Experts of a small language model.
Size: 13 layers, width 192, vocabulary 2048.
Experts: 160 experts in each of 13 layers, a softmax router, a shared expert of 64 neurons.
Training: a variant of Muon for the experts, 343M tokens, 5908 steps.
Below are experts of layer 8 (counted from 0) of a mixture-of-experts language model. Rows are named router (the router's row for the expert), up (a neuron's input weights, with its number), down (a neuron's output weights, with its number) and show model dimensions 0-47. Each number is 128 + 24 x the weight over its row's rms, rounded and kept within 0 to 255. Numbers have three digits each.
After each expert's rows: "comes after" lists some tokens at least twice as common just before its tokens as in all text. This comes from a sample of Wikipedia text that the model never trained on. Tokens count by the router's weight.

# expert 50
router:095109113104101134091162100111202129141152094158109085098117094145122149125117106145091105124124155172093096117139170132150128117140133134100180
up0:160117123138115139138154125152144086169109144131106144116106149091124093102142128112121143070123115127132122147122198124109111170166111152143135
down0:119155135147154125143114141120196118098140120126174194133137090103116115119131124158141136146157101139148162140103101141132158149097084101118150
up1:123109112127131123102136131134179150139131108135123139168131070110112155195172164103098117177125127175131091152126112114167122136137129122146152
down1:170124196142188166137068168131127113096110133130128109134159107099112145108133120117103144175096152118103128117147161112108125140150125139150093
up2:117115142096121141117154122117124125114130106112130095105110134123143123149137116131147148107093103121133131175135137111183119111134139136130116
down2:120115123114159122092188113121141139118152163133130157135153107120124141146092144128129113136115115128149129157124137076145111133136118108140130
up3:123157112134086097073110107089136132165158126104117106108140091100111123092129091134138081156165108116111149107159147098142141124160144144146127
down3:119129203119149047130091123077097099131111123106128121129129110117147151110179124124109117119171155135148104088102152155115117121153130111150107
up4:151131130130146135115098126162107138173131088107071115080101124119135169102114097109139102172111137155110129162100062118127141126097087112104139
down4:119164098123085167105131089158136191095123113130121149100142139113118108137106122157108116148129120148174142143113146150082079139173141075107133
up5:126113128135100165133161127079112143079129144143171121093087108096130122107164124092119097144131133099108136131177088106123152128140114092141131
down5:111128119123101119128135110139111166155126112124123142135103114076134156133146113142061133152110103098156150116155101155153101132116152136144145
up6:135131087112104125094176106148132171143133126101173130149157106129125168102093155143168094151124121141109081122163136114124136157157130105081179
down6:129112141172096118129082152136159056167116138146125105133077130127137122151116151151130108138130132123133100102156159162127140124119133133135114
up7:137127112138146150132068184180068163140150103138087102166109145164127170132113092118100091133143142148129085114166147133139114120159186121166136
down7:076107106114146099107122086095159091115167096105136130096122134139111114147149146116114140125128122124103159112114093102169151119124132165103142
up8:133151126133128164148126166118168152156127104124104085138103117159139134150111125130156144083154166150160144128141108094135088172127150093127149
down8:135115141195147099106144127162153090151091115103133162153111126166125139130148139142125126105139153119115115104133097147190146114078119150123154
up9:146088136095165116124130179105130104127147124116128110121093156125106150130133148117131131140117069142130116157126112103125134146151071089159110
down9:120140111115139109114185115155083096148120099108102145116094109125120126119151112102154146124146110143129080152160098124119150147090090129112161
up10:130111109130091131129105098120109127117097105151125094122153115145143175106114183116121070124116081138162076095125096150123124170120149090172096
down10:163120137153119080138133134123088152093093132080109126129128136145130133093152138115065116179127105173113114118091136151114140154105186101121117
up11:105110120077112173118103118082174111133114143140099056134110131135158100139104124093129126164150140152147105146122156103113129125158142136121180
down11:144095167140135165090095179129133129140144107162115131138145126112118113141165156104126131073153148142126134082126144101166120093128108150097128
up12:170136128124112118167151213086162183130171177109085117139147098126112152176128123093124105164120162123123114143153085143113166155141117138146149
down12:099089080117096113163167175135162095139135156092154129155141132107160098155129122116131113190117138166147120159117120137086155157153135168136130
up13:106101112106150103101154148101172126145122074172144113083089119125131140141118149098110151124164105142122135152150133114114121135157089111122158
down13:123126114175140170149124165176124072094155124115098151167121149129100104118150128148122099140156107134146119089138110161137140110137157113110126
up14:126111121155153138139177101102100154129136153121135108143190173115114153151109069100128139172112080127123118129116139111106088086118124164148143
down14:133152131123101115098179123128133123120119111116189125095150135136155098149102115174106131103151135152113118138160111165135120141098106126091135
comes after: " 19", " 18", "20", " (19", "–20", "–19"

# expert 12
router:083098118086082122130146086107158133134162105153100108089131097160067121123101094113101122101122138144132122109121130095160122154159149125095159
up0:095108109121143108156110129130160097117107164103092170116105109144102099083148134131164139118125152141101125156084167127171106117139118148132159
down0:109146134108081150141136095083128103103092140121110154136139143141115118079103132174145127145161162101148118116151153159116144127118094136121119
up1:115082121109145092096109105136146124170126177112109151165111144093096160091109133183119102167168111141139074113139107092151133085162116143170182
down1:114107109148103128114134118151120078133158134144141151149117114157112163161129168055109121134142075090133112150067122105032143092121115108095138
up2:172157100109127129116135102137164101124142159161142133150110095138173099123127094076148100148099130108129126115125096093145102102137111094106183
down2:108156113114121102153139157106109117153138114146119130126127124109161119098113083169125123107134153148122166144138151153109116126087128104141146
up3:109158119148124103094121092172135119146141098165138112134143141141133133153126096112130127120124134126133131083098117100144110112143116089110140
down3:135100143111142145117131156141162128150125159161137171128112132145113069086174143086096127077097098146182051138103149148135099113157115155144124
up4:136079137158104081151132077127112140112116114081123135113140156148159108112146102096121132123133147135155107097121122112112120107134100118158134
down4:103144108146134095108091107106100155125096171098116179114109138169135130134144139156156135151162128107157111092136137156197135126110099120141110
up5:081126148109103115099123127134105140125158158155097141148090092099124129135125111164142136120134122140122148124108145140113104123122155132119120
down5:106164101154131168087120165120133180078139141092101148114123156121142155117109115088146107126116150119176130125118133177151144085142111142136132
up6:135116104098120137108148104136161152112165119122144081136107072138119110129113136107130153132145121123106155128145115107155115104181116151121104
down6:148144183149127115159108163144128107129142145161136134127130119113062113166158121140142115148144129155144162105146160137126110076081074139136086
up7:104128156156147162136160103150107117163125115148123156102117166155081106097160092116124150149170155111106119111092153146145120137140131155137066
down7:120127106127154135115142113135128133133106100097107184112101151079096102136125119116134179120100142114168152161124126111142121122125144162105108
up8:100118109103129079105073095122138126100093121132109141110110137147129188116110109154092179112175124163146141161129109125097114103181114129105146
down8:082140126152138146095144160130161125150109131146117117083092149125170176145124138161145176085175107134111119136157138102108131143175140140125151
up9:085123105118125159113134104106145110122167137106091151102129114159130094164134129090126116116133096095121154137133129168121093103151187150138106
down9:144136133114169133091141136128151115079181157137094096090148120093092160104117096117134132164158088073132144090106129137125119078131106095123078
up10:082145146087130138134144063119119149104179074142165153070106151128129116089138118104059141155152097105133127112154101131129154133149115150142123
down10:171114120106131144148123144109083131117122127105152155096140157088139152101121116176143151118098159180130154100145112157079135107120148119150138
up11:110104118105147155126135118140145117130095121145167124150125125147099129140103093136123131109151157188146132168155093145080139126152117131138130
down11:134155138117146129074153121114133170113125173144105096117088144159146107116115117155135123102130145130113129146098194127091095082158134154151113
up12:128125105149097130172132078115167131087116136132090140163150110125149143120135111147104131130137115148150126111114127166176111138101120123128168
down12:164116132107137120094116151162148135157126136133108135117144103133145109141108167104156144152158136132097105106157114134132135135158118087125143
up13:081150106068127126159134188119126136182153098159150125115112163149144091109154102100127097118157096158083151162171115128143122168099140096138111
down13:149101117118131130160135098101149148068130114088136127141137116101122159127119134116129122195107142174156128094109114117096188099119099127145144
up14:140108098103153129138114103122153122089152155186138125143147119099143103125096118145108139106126132109142084098132079102109157139092112138112136
down14:137123120161092157067104146146141109118132103166117151141182111105142129100160150146136163096144123111155139083133125116138114130147117131165106
comes after: " the", " a", " The", " of", " his", " an"

# expert 91
router:079092115093114156106155111083164132114152114159097110098141097147100151159114123122111117114113146175081121092121166109148135127124132159101168
up0:082134125128129087155094108148118164165113100121088141153123153134131121131147147134121144136120101137098088144100141138146102144106157096105132
down0:105168111143128121089161108108139165153134090138147127113140100092145173134132126133145113148148143099155159071121104127173098134143146139118172
up1:080106133142115141122151134069128099152131163138131148105143131118111127170140134154127146114162154153145163145081145152162158109091117112139140
down1:151154125139124104086166119116141096130117119109105111140140126124109137198133107134121127097139141115083108103162142134117132137123120115106138
up2:144129138163107138142098144145159144144144143076146139120179153165137152126169095142142132119114118141149133145135105088116113191124129101099139
down2:146123128108121155120138116149085073117093110124102136081104106164130162097109122120123120129131162098090133103154169162112100158136123072133170
up3:107132106126101105129114132106144130128035125123124116103087153137116108110113137114124114073111143174097140103101146092149106114133130148152131
down3:120115153161112142112077140113142089094102182077134119112173102069146125158144103139126153102116088142130136120113166135121102118091144143158131
up4:143151111129086138117126099102144175121161099145073108091116088101121122159127112114101129148071116154099121127122133134098117139096129154150103
down4:138122068132143170134169153114099132115139122104125199155108158149088152130161077132149149166129132098109149149143082136125150143148148115100152
up5:098150120148118133115189103154160149155142115129114138080143150124143144142128151147144160146107192174173105118128157162141141136118148150105164
down5:119121158101111106111126081107151113109118165080151108142128145122168096122128151113108143155148089100141117126138108171126140133142126106108107
up6:113126115112142116112122140125147112106124134103104084085175119118110142108136169158147098115108148112076124118124118097120128129160146134122117
down6:146141128131144164122113149122129099105081140127158108150088148111130142114102093110130117125120138089118166094122163126166126138147112055153090
up7:105125103120132125123151094162144110134121179120163103094134147128149126185132091158184137148115101101101143126157107106129173148107148121091134
down7:109133138092102102145100099154157127093113105144121145120118147160123170118122167126131186164174141176130178115138117116139143106138179097148109
up8:109112144112151076119141138145132149165179116150125101089107133125115163111097115109113129128101127115149143113123141098156116078136131120118162
down8:121119182140090102106090131160152140146096131130091138110138109058123110171136159159143145131133112154142131160142152160160141099144134113124127
up9:135084143124178094169120115139123170160152127120137154120116130156144136144138145115093148103115135116086125145114131122121085109116156106125123
down9:127116082160095120102173110150158146120133136132102164157150107131098109099105078130081087132121081117124132099112133095111152146148148137095101
up10:115125117137126113120168115112127100139135160148155100090142135162121119116161141122134118127119095156122113156110108116160142129133160125109159
down10:143110131137132079137145124119118110089097154157123124095084096127126139135130127146146149126139097155110137154132126162167105119084124116147087
up11:087089174087144156096126135157152161121129142095140150158170133165121184127094105122110147097104108153150110141106135144134105117127137107113164
down11:127126132116138103098145113165126149127139126116099056119134133114149110111107142138098138104130096106130101131118133087159190121124132153105116
up12:142133129122125149128155098080129139111198097123108111120120110107144137115158111096168130107133145123102092114162104111136150090105137162110143
down12:160131143119126119145119116152129134063114193134143175137142128114111130140096121089134112141121100159113082108142173121105163117129117151096123
up13:128098120148163162137155164144150060111150140188094109133118117118087096156144140096079127105155100129171108133139127105150154141108157095151121
down13:086144109154121143113142144147154158128152111109123130132087103086130140137120111119155148092151147127163102112130125114099115125139102136101129
up14:107127081155130153120152108110122132158143141201140148110106113196100127154132135157154155135099168106117122099113116119101136134168157098116165
down14:157139087085144138125137112103129155107132143139144125082129134172096121117134105119106149106132132083102135119123157127134140133130128137180121
comes after: "–", ".", " 2", "°", " 3", " 1"

# expert 132
router:094112116089053108113161086104134132128173134144116107113144097210100162148091112133116106099128160150125154108114133095149130132158142145144136
up0:111116134128139133142131122120146130123136124143082122154079119068102136125143103097114116085081141104109133132159149099105118166120189138136145
down0:149125116132115142111111169142114137129103124092086127132150110097128157119194144131114124133155132152112189067194162117105188135113159117139140
up1:120136120126109115106090120128129124128121143113171133097121124103120104145138152089124128141130099113101102109126112151125123168123121145091154
down1:115154133111121140109151115128165077095154091166101123139174147138128149141158146096144113162099118093144135083116169122119150117099151090111139
up2:139092107082148144081163108118144127119131131115169118121125180127116112121111093093147067135122143149150117112085129128141138118132100162121114
down2:140157091149137143128151112134138129135151101142095134163097136133128095135145087109132140125126060153139141102119155126149164104153154131100173
up3:127116142174096134156156092138165159160135153170121110139119145111119105108161099147105098117135128128128065106117124146142127122141090115139095
down3:110127190129121148117109135112150100108114091125179080119145121139134137141098148116141105120143136061118112110089136147121133120135137128158097
up4:128082115093103155137135118174151131141096135139127123110136065115072183104138110090109140128098090100112140107095130090152149052104146127155101
down4:161120140107146143113177133122197119159134112146140153110143097120135171137080115144102131195128107142128151169162185136121120174097118106160131
up5:107125082130132076152130141150158137137133108092116124119072127108108128142087139110112139147154142132126160132106160130121099181104182193149111
down5:142124110148107141129118147124124146138137138103156131114138100131081083121141127145126159122148163108113144132144147188128143147139142114143163
up6:106142119121086101142145140134143168129115119157102125119150138125108136144111137150115124098122131136103139118095162150177131137196177120119101
down6:117126107124115113150139174085090131130122173107090106161159157156096102182155124166077102166119153071115124100114134169142153137165142127144080
up7:130121117077126137146128119085111154087093157160139130103169118148143111156113131149148133105104111147137148150130131100137084109137119135099113
down7:143155122133109147089174158122099114094097167154142109100150140118167102110073122143115124099108144128127144089108138112127119121109133175171105
up8:122107146099100141134125119132132144109154151154154108111178108142099115150105165080146136152126145157104153128128122151125111144155132099160132
down8:104153103125152126093161155139178143161159117144110119123144099115171125117106136121110121091096128141085160143122076144141144127120125142128107
up9:120142166115124123082163157126130110132115187124134128056121076156121160094134136145089073118126082155134108135159103152099127101097143148138107
down9:142145107114121137156120160127156130074166133122158181137125115154135127113149159172140139156087133144159144095099121148118110162126104110146161
up10:119121121133089161103124155152176126152136103129145084106155122152083151139131121111122157096109151168130153085097165097076121091162179145160082
down10:090127181144119124143098169167114109124121135143067100102176143087127128117114120124133087132096110182146157081154122134172117134109142149156119
up11:116135127089106163140127124134149147165151138144148129153113124157087126172144132112113099111120128176105129113155170117099154162120096152082144
down11:168098131120122131129153127109135149156097102093105111105110127085113118130137072080089179129161125145113124125096104143139122117122146143159145
up12:151156128157107117138100084146074115147121134104141142125121139138143140103131130086137103127154092151153168119134131171152128098137090138100131
down12:114125097121120119086123155152102116113095129106097089163160129132185164180152137148129093112147098135119110141124143115134118097147146113116095
up13:113132100117158090117124134146157155124143132116108156152106074088078134113106158130120112155097122144147104150111147112127118131104126108099126
down13:150112140157088152117124107132102135145115114114105110134154093110097122141143099108139172108116146145125173144108146168179117099107094101128134
up14:116093075147132179118136092102111123150183149126140148110114133134081136109096112139132106116112135147136150160127136108135133112094136105147102
down14:123093124166136158169108128104147144131151162158101102096132184074134100109116108135118127154109163177159128108102119121173120158119146132125129
comes after: " con", " the", " a", " c", " in", " re"

# expert 87
router:094091109113097137107167107099167133143172102162120089095128095150129136160113118135119113100112172137078099108131135106156144129140133169104154
up0:081118124063104128113122160119119123152147102143121136119137101103100124133116151141131145099123128095144141149170127134117116151125102088102110
down0:125122102161125092093143136139100150090164125095066133065177103147135107121169147126152164102124152108100137135114114104170160114132102127134107
up1:098102116157143113125116109137111139145170137159100083104158148133130151162158118147182128119148103117150079117116094125141107155095132122118106
down1:115132102119158078120148137117154102157109097147151086149131108109167136094199144115162140142127171147115125097136091162133158124126140138139150
up2:122122111142111114113126170157113119148167119164131097126133122128127149112151136145112114106133154127060122128113116170148103160137139125115111
down2:137185125114131155109108190144137088125128123117121123105117129132085189108129118140100153098129134086138160113123197116151117103151134104150137
up3:085094081154083117100151181139130140130143114149194172104138103153167155138123097174141110123104116098133147104118098113144110144112104145113106
down3:160112166156167140175110120138135134156153123123103086130138124151122159139161154161148105101127106143123091145137164116103106122154128157103101
up4:144104119165096172136083112151153132134136129105130153184141112133108111103108108130148104108089137142126123147134165126131171154121153142160116
down4:123121107104069155115133136138091111121079138137156104095112118140147132104111126167124171150087103090159133113118152114080130105161101127137123
up5:141144070183131147092107125155135124156100118178127120117148142119122096113128160177135082151108170171136094144158140127103088078114122123148158
down5:156104194164127100120107117102136105118119140127136120166162130127116158127132113152143106142147148098122127123145122138105128125125131140084115
up6:096153131111164136131152127159143121118095158164151123114088128139131151136123157146163081171086119138106099154101100168141109104133140131135173
down6:126144151105135171080159127121145133145108107137117127131144123129152099140115126122164134114153174123125088147108136156131113156135107135172144
up7:091155134110142119129120098133159127139132123169103143109126082160132125075095140133144124124144144147066117161137123110160101145146150102105105
down7:109149139186125163094145178111173132094111146155071100107127121096101140135127142179108145116162139110127090128127122150164080096053091117158148
up8:118169122146128138140179134110133148131156139166117116104140089097122157094121094167142130148118099135156130126079132083103108112133098140128116
down8:098163099139123159150151154135152154126090149093126178144162120163078136076133117112107111123124132162136152167128124106115134177113129109083094
up9:128129146110108147099133138133155088099147155140150133098059160135167154146153128143119087094117160145108151120167160112119143099125127089114143
down9:132109132142149132178162142132106103123134091125110088104130126124122111119146123161095193091171109123117079126185152137125180120163157104159084
up10:123069154143088137122132168182186140137138136125092158097145121107120105155156132140125156154118129130122141105138171119148152134125152161136113
down10:076156094149078126115145108124179193142154083140150107154124151156134129124113126139164132146148137155131169173134131099120116136144124110107103
up11:104142182078177147145077158164112072124086099153112164100143114156109146100117149115096100161090112141109106124131159122115123111102136137151140
down11:154142110128068077072187155129110127113139139132139119115130167102122156169129121110157072117097117146116130168111126109112128142159152075165127
up12:112123120118087123169140130170152089159163138131103094127115138145134123156120149096108140102125137119107102133124107071168162128157113118142111
down12:165126121104158129082125177159033151115147101150110090103116133129111144120089154124140120148132149159139159149137136096124156165087138114146153
up13:149115143134153139144114133150130136155085097142070138094092164131125155116088106113152101110087086070158145060100103154158141132138100129149109
down13:116151134138104098126121124104111109159168121098161197123175098143139082127096134108105110090131124083154121137105107155113130131094144140154078
up14:097097119148151133141176168138116131137148122118147137124151108085115159082108093114158115185144133148139129100144113149140122132148134135167102
down14:090136128134081171121134082083165168115148115152141115139145161107151101087117123081144126127152114143119146131114160118095115118151166138190106
comes after: " 19", " in", ",", " (", "20", " (19"

# expert 79
router:084108122120109128100133088101152119081160093153109076115154101150104142113113093128070129136101146186117131153126126099144144134151130151094143
up0:085107129166109138132136092142153118097081129141085114160138138105148099151109139152191116126119128133127126154104122096094138093122093105111125
down0:179158091087102124109104129157140125131171101165099116153118178139109150079105145120118114144061103129152088134165146159132152143143161133120136
up1:107102138135118147088133100112133121113126117110174112153189178179118161098104148125141154148145135163123183145171146125121161124146144111105120
down1:142142125157129145130128171098132142143132138123115143112123109098140127116100165123146103109141129140154175115136142138157075140165118117106103
up2:149129151142150127098112122107116135132154135180106090120134094128160148140145145109114103148136098164129140149132107135143117125157109127135139
down2:126133126104137138110157134116129109162120154115112163125085149124110115109140093129097130150131061113126132129157117088101171104180133165090125
up3:104151133137071090130106136133165121105121166182117121129095138107165130159120148121118136112141095140120140131115079118117105111126141123089164
down3:121113116116114108154092126142155108129103107108149124132139136106145135123138147148103165113148086141136103096165142103160068130142183136090111
up4:077116142149117100117143146103116126159097132136175131091097144124172145142144119087075170116140120137113146171155166121114131145120126165080135
down4:153118123104122104124136141130110142190123141127103053113118107141155117103112114116132155106128127154177180118146138141155121147116107163140110
up5:134092119114069134133147128124123141128111159141141102124147136123138151129124143118119133123127133188146111140139131151120161121111119143118146
down5:127128146158125191084105148130105095110125134077139126132179115126086130131148165102129120116139121140166111123121145187072114137165142137117089
up6:064131104132136132127094144104122155103151099126112139109158094136147131115138124129110148080132087151116154144115141142099130139153145119146149
down6:072134170133129156127151147100142139172116155118101110120156144105115149132121132058090097118091131157146164100147136147173152111125072152110176
up7:114152136117117120120106095106139194123122121139115083126121140124114160117130114108160142096110106137107137167132066068113110150136102107115144
down7:128134063091170127137125136120117152072143158163142152159074109106108148125118159189116140126125108104139120098121105155138096161134095161115153
up8:098080127142122128123116087129125125121082128135137086165106139146108080092148123148101108150110128136095099116114066113117147098134114151136110
down8:142109110106144136099106143127165141123101163124117118132139102151168150127179094155107125077143120108095124080100143104082156148096164107153153
up9:140130122129121151113126139153130139137143152126154134120143172134119117144158108134149136097120099126138133149110092122132116145146118155111120
down9:177146121137127157080106128126159164112156160165110110151180134119150104129197140098138135097128124128146136111128151132110114136111146102121162
up10:138108118107105169118149118143121116136133103158105108135125177118123129083149166171172097143100149137145129095107120127158143116151153127111120
down10:102131092135103113109150134100113129090131139123111116117121143136109157118120128156154165123119128135102149115090108126173155091155113099122162
up11:137145101170127147150102106110151147143135104117128126115102109103154109148097134117116166150119139170153145099135128146149103132090143175117176
down11:123135153159138129118154112103153162119164133117124141125183101096126086137116160100066147112093138093110128118170130145138169132176163111148127
up12:128143083107150156107133072160133136126128103129125076151122152159106172121158099150101124154120131164149154119116095092141132103082152120082131
down12:108164133107147151165085134115096094149152106079163124120133163101130105098154090097124151130111118121145116086138117120120156149170116114095136
up13:108125094129135110100176124127156131155137116105087141107086098134161119128143121108122127171107142110082149151117126123134089136072128128119072
down13:082126140152145109147145135124106166126103110139114132166135098098131122156111138116113083162095126105112133171153135153113113115125133139141125
up14:130113141129203139131150123120150077110118104142106119124108099100093138130126141147183145126161158150107086141116089139085123154139156155117139
down14:108142115123155089145131120070177147139146120130141124121115122114136152128100166123128082105157110172135128163119115165102131115124105153141110
comes after: " ", " and", " con", "um", ",", " re"

# expert 94
router:114102118080114146091174095121150133132162107141116116068151098152120168133093108091117118145097148148097077109134138070152133113136129131107157
up0:111133138085115167099185116148131127145076135118104127131130142154128153130102112131155078143106154147109072124147099157127138170087113128179175
down0:135142165152098104085102119147141150116168126141146144108152117101071090127152114121104121151136164098127107121108144152174109106118131101096086
up1:118102129097108146169096115088146107147085149147133118098122136110174104149099144122117075177157161099094146130122101128126130120132110138095131
down1:117120096156107149146096115073105110124114164129073104106093122123120089096122167131118079129115165138119139157117110153165090113136135133125159
up2:126131187136122132106141122079141128074128111145122097132158118102125171161120143162118127117076109101135145066095153126111085141091134123127126
down2:127130135124062133132139117171141140154086122117153114134103129142137103156115107091098157150106141121135141133087117139126130122088112088160090
up3:121166126133102142121152101087097128094141147156119115122108111134105069153185076108125101124141114184140107075145130130103163131112129096108161
down3:082173090144094132117129124147140134121118145137099131158104133163177089112115095130124166122116083128177143136107147118124135096118120078110135
up4:118105111112111148113152126119144108107120149154106113095136115093144123148108120106099135109081136135137146167151155145140186111099089132160123
down4:142150127101114136131164118164164112144117123111164124116164101167173153099091133147168180120136136105126119105151115127146130130147146151150171
up5:108113090111128169137143132175112093105153120147141151055126162144095129105060126126173125156082106181121100102127110127121139063113143131113154
down5:140100165138187138136125114160132120143089123151122132104136122122128144151131141113123129084087106115130121147147124137117166096126127141150145
up6:160136082141122148126090120142164107121160105146115159131119094104124145199130107136130106097131107161109126153115159122136139134170087139092168
down6:164110104095136120109106148159114187154167111142123151122099134148150126109142077119084131129130137128147135143161122135102124161165172125099157
up7:104097113141113184100115171161119151146156117126061105159098131178123090139149084152124145132106146117102094121170177133131087119105159103103157
down7:056105179153095155168125099124095121145131121136137150109150116120138155138149099115131160104128085159136093178152129144153115121126126089144101
up8:143107114182108169095146102122113121117104106144129121093145124193127145109137138082110137136123074131106155135161121111141114129128103119145139
down8:142137141141116128127139163119143150109136098105115121110109146121101150140136120119167161148102125129137186118100074149113144117131152179141131
up9:095084184097093116102111174091120149121139169133126112142079112132134120071121136097140129153145145150155128104166122123120101127098123124086153
down9:125119159166146100107112165147106121078124135136153186181123137134103157087167156150096145100131148112115093112116120129110119157134109126129091
up10:134112097129124162093136097099161117155133098160174131081096170136112117138107082109120131159098137142113110166136126165095108114099144094157115
down10:147110147137145162121150132158119200087119150107148123115084120124106114129109067131135106181128117133112128115090114115144126124160156097174131
up11:105102107118099126141095117146122104073098101153181126165152078150128137154143131138084116116138121126117061141125136175160112167093131138114103
down11:073171136126119149113094129146110083156110104136132123109164143145134124127099128114134112126136107126084137108170108115097108144086099138147114
up12:132165133085105134136133122079153087110140145123096112103141169142150198147131113079137116160121105119133074149140143142127122090136106105162164
down12:119122172121141138128072126120106121118145115135104104121120078105150151159126162159088145109120092118153142143149093122135125146150100129121147
up13:120122123129127146074131156127125100136148121145131102118127096104131146144119092125065145089128122162105137115159169098119134172131089139134166
down13:111087152124142137110087143149145177125089150090142140159129162117146149127177118133143138124145090136105089166189105147156124119132119116098154
up14:130142118131141171108154145149158106114124107095115110124114145152166122135119127130134116112129126127134079054134108122205105151132102167162128
down14:098139135149120165130133130171126112147116117108107090046134107148062150143093139117116172148124122135113103128156145116090108119108152145107109
comes after: " C", " Li", " |", " Jo", ",", " D"

# expert 130
router:066087096114084118146144070122193146132151082142124102114138070155114138122118120149126103144081160144109098125137111102156160140136129156118164
up0:148132125101114143126126116144133131142135116105141117126149124140130147135094121098083165136150152097144103121135145120120124070107084094113148
down0:100151078095106157107137082105145101086143109125093141146151144134104114138140081139132155150116116154123094142153133143134159110124134142096122
up1:120126088078108135133129118104127129100110140140154152125118136148115122134166071134150111129102133122112076145110099150102141131099161113147129
down1:111168145123140135164138103129139152175117093131115146148145169125163147117078132151106114144137093135128113107130160131117145129161148117131112
up2:165129136144118126150126117137136126091120120143092126121143150120085155103167131112160122122113159126156127102127151131069121133153160146164163
down2:126141112122119152134090134135150100133120099113112205155110137168121125109147104154149105144121099118128102114145108118131147142119124150153163
up3:164145123160120154142143083127144135094166127107160098084114112118163141119108135099126070114148132167123140163171070121137126165136142117122147
down3:100189121138154168146123138136135144134141155176142115152096129165161100129122133131197134156132124129150138115122142066102109112161134151152139
up4:139134088127112145148143108103162106132148126146102103149159133135124167163124152121145180098088118121155166134119137092156154130133093118151144
down4:168110090145136147138130142133110122090098085088142130107127117090122134168097123119101113124136131135168131133134089127140106142090140109118132
up5:116106103126127132096119111124156160117123094143120141114156110127121114137104114098106119114143157113095112119141120084161146153151090147123170
down5:130143108124172148148099171162141144141164160165106132109142095135104102158107150105135114115155108115122162125152118154133145115118156130125140
up6:123123139140145150123155131163129155133140108116126102156109085134131137132100143123120076116092133129147130132148098120116118130121160118114140
down6:116118139128117090136156131091085140103106118105090137173117138118171140117115142085097084140124124102108091150122093122087068093148112176133128
up7:130126102124147152103131092168125101101110118132130098155115073138114100135142119131137106174157136112139115132130096131130137148122114166107118
down7:138160120128120115116154107137080104118109154100140180129094136095117125095135119150120151108107158174154127103111149124145119132144098160118097
up8:118136130137064138143147131104086119086162117100191114103136089132142123130114184128141161113093134128143137165138126128129100147108094104161053
down8:074118135116123097149105125140082138160129148134098115110133078175139094108125107177155175138103099180105148093168116122148139151096126143133120
up9:100145127205105161122138135140131155143165127181140078103123112139106100090169108147126146120129134130102088126157117123125091140111170110123112
down9:156086102146130086133096102167127095090092129100126115158141134160135138086129171131107130118097149119147155075182133109189132115089140114153143
up10:140140124155087115141111110118108124149121151144155117141137136096115120135121143140166101164128123136104121137151141126130163152100124151144157
down10:096101141159132134110122143121126135146133127107108129192113124114111127105126127152153101132094144101164149111123149102146091144086148124133141
up11:148115129093145101142163108147133136128120114105138161119121157161134126091113124182149163098086154153147071148118131136102147122121154075084108
down11:097112146123139121166119178087134127134122111116137089131127122198135175147137111134133145077148112106140150128121127141193155111116163155178147
up12:114154156131110103146135121148142127145147107183134129146118132160124106135088146112108139081141115150171148142156143133154136142145098078135132
down12:080160127156094118119149141141123146136089143124080148141089127099137148128134123159131133125134111133158096153129119159163123109130155087077139
up13:154156131113125130115148136124171118109116098121139110105096104133113112165120116167120152141093129098124110124121111097092108139171128189140116
down13:121119095074123129147164144130109106072155107126155167101109127162101097150149094136132111081170111106145144118087091142117149144152084126097165
up14:173112163161103103166135133154183149144119139165133127152144113075103101148119133137080164153082144113122114141135118124142107159112146107123142
down14:103108123135126145124146086145135137126139117094186172183117148129147156132172155148135157109123145081141079135159121143133120150123158135135081
comes after: " was", " is", " also", " to", "ly", " he"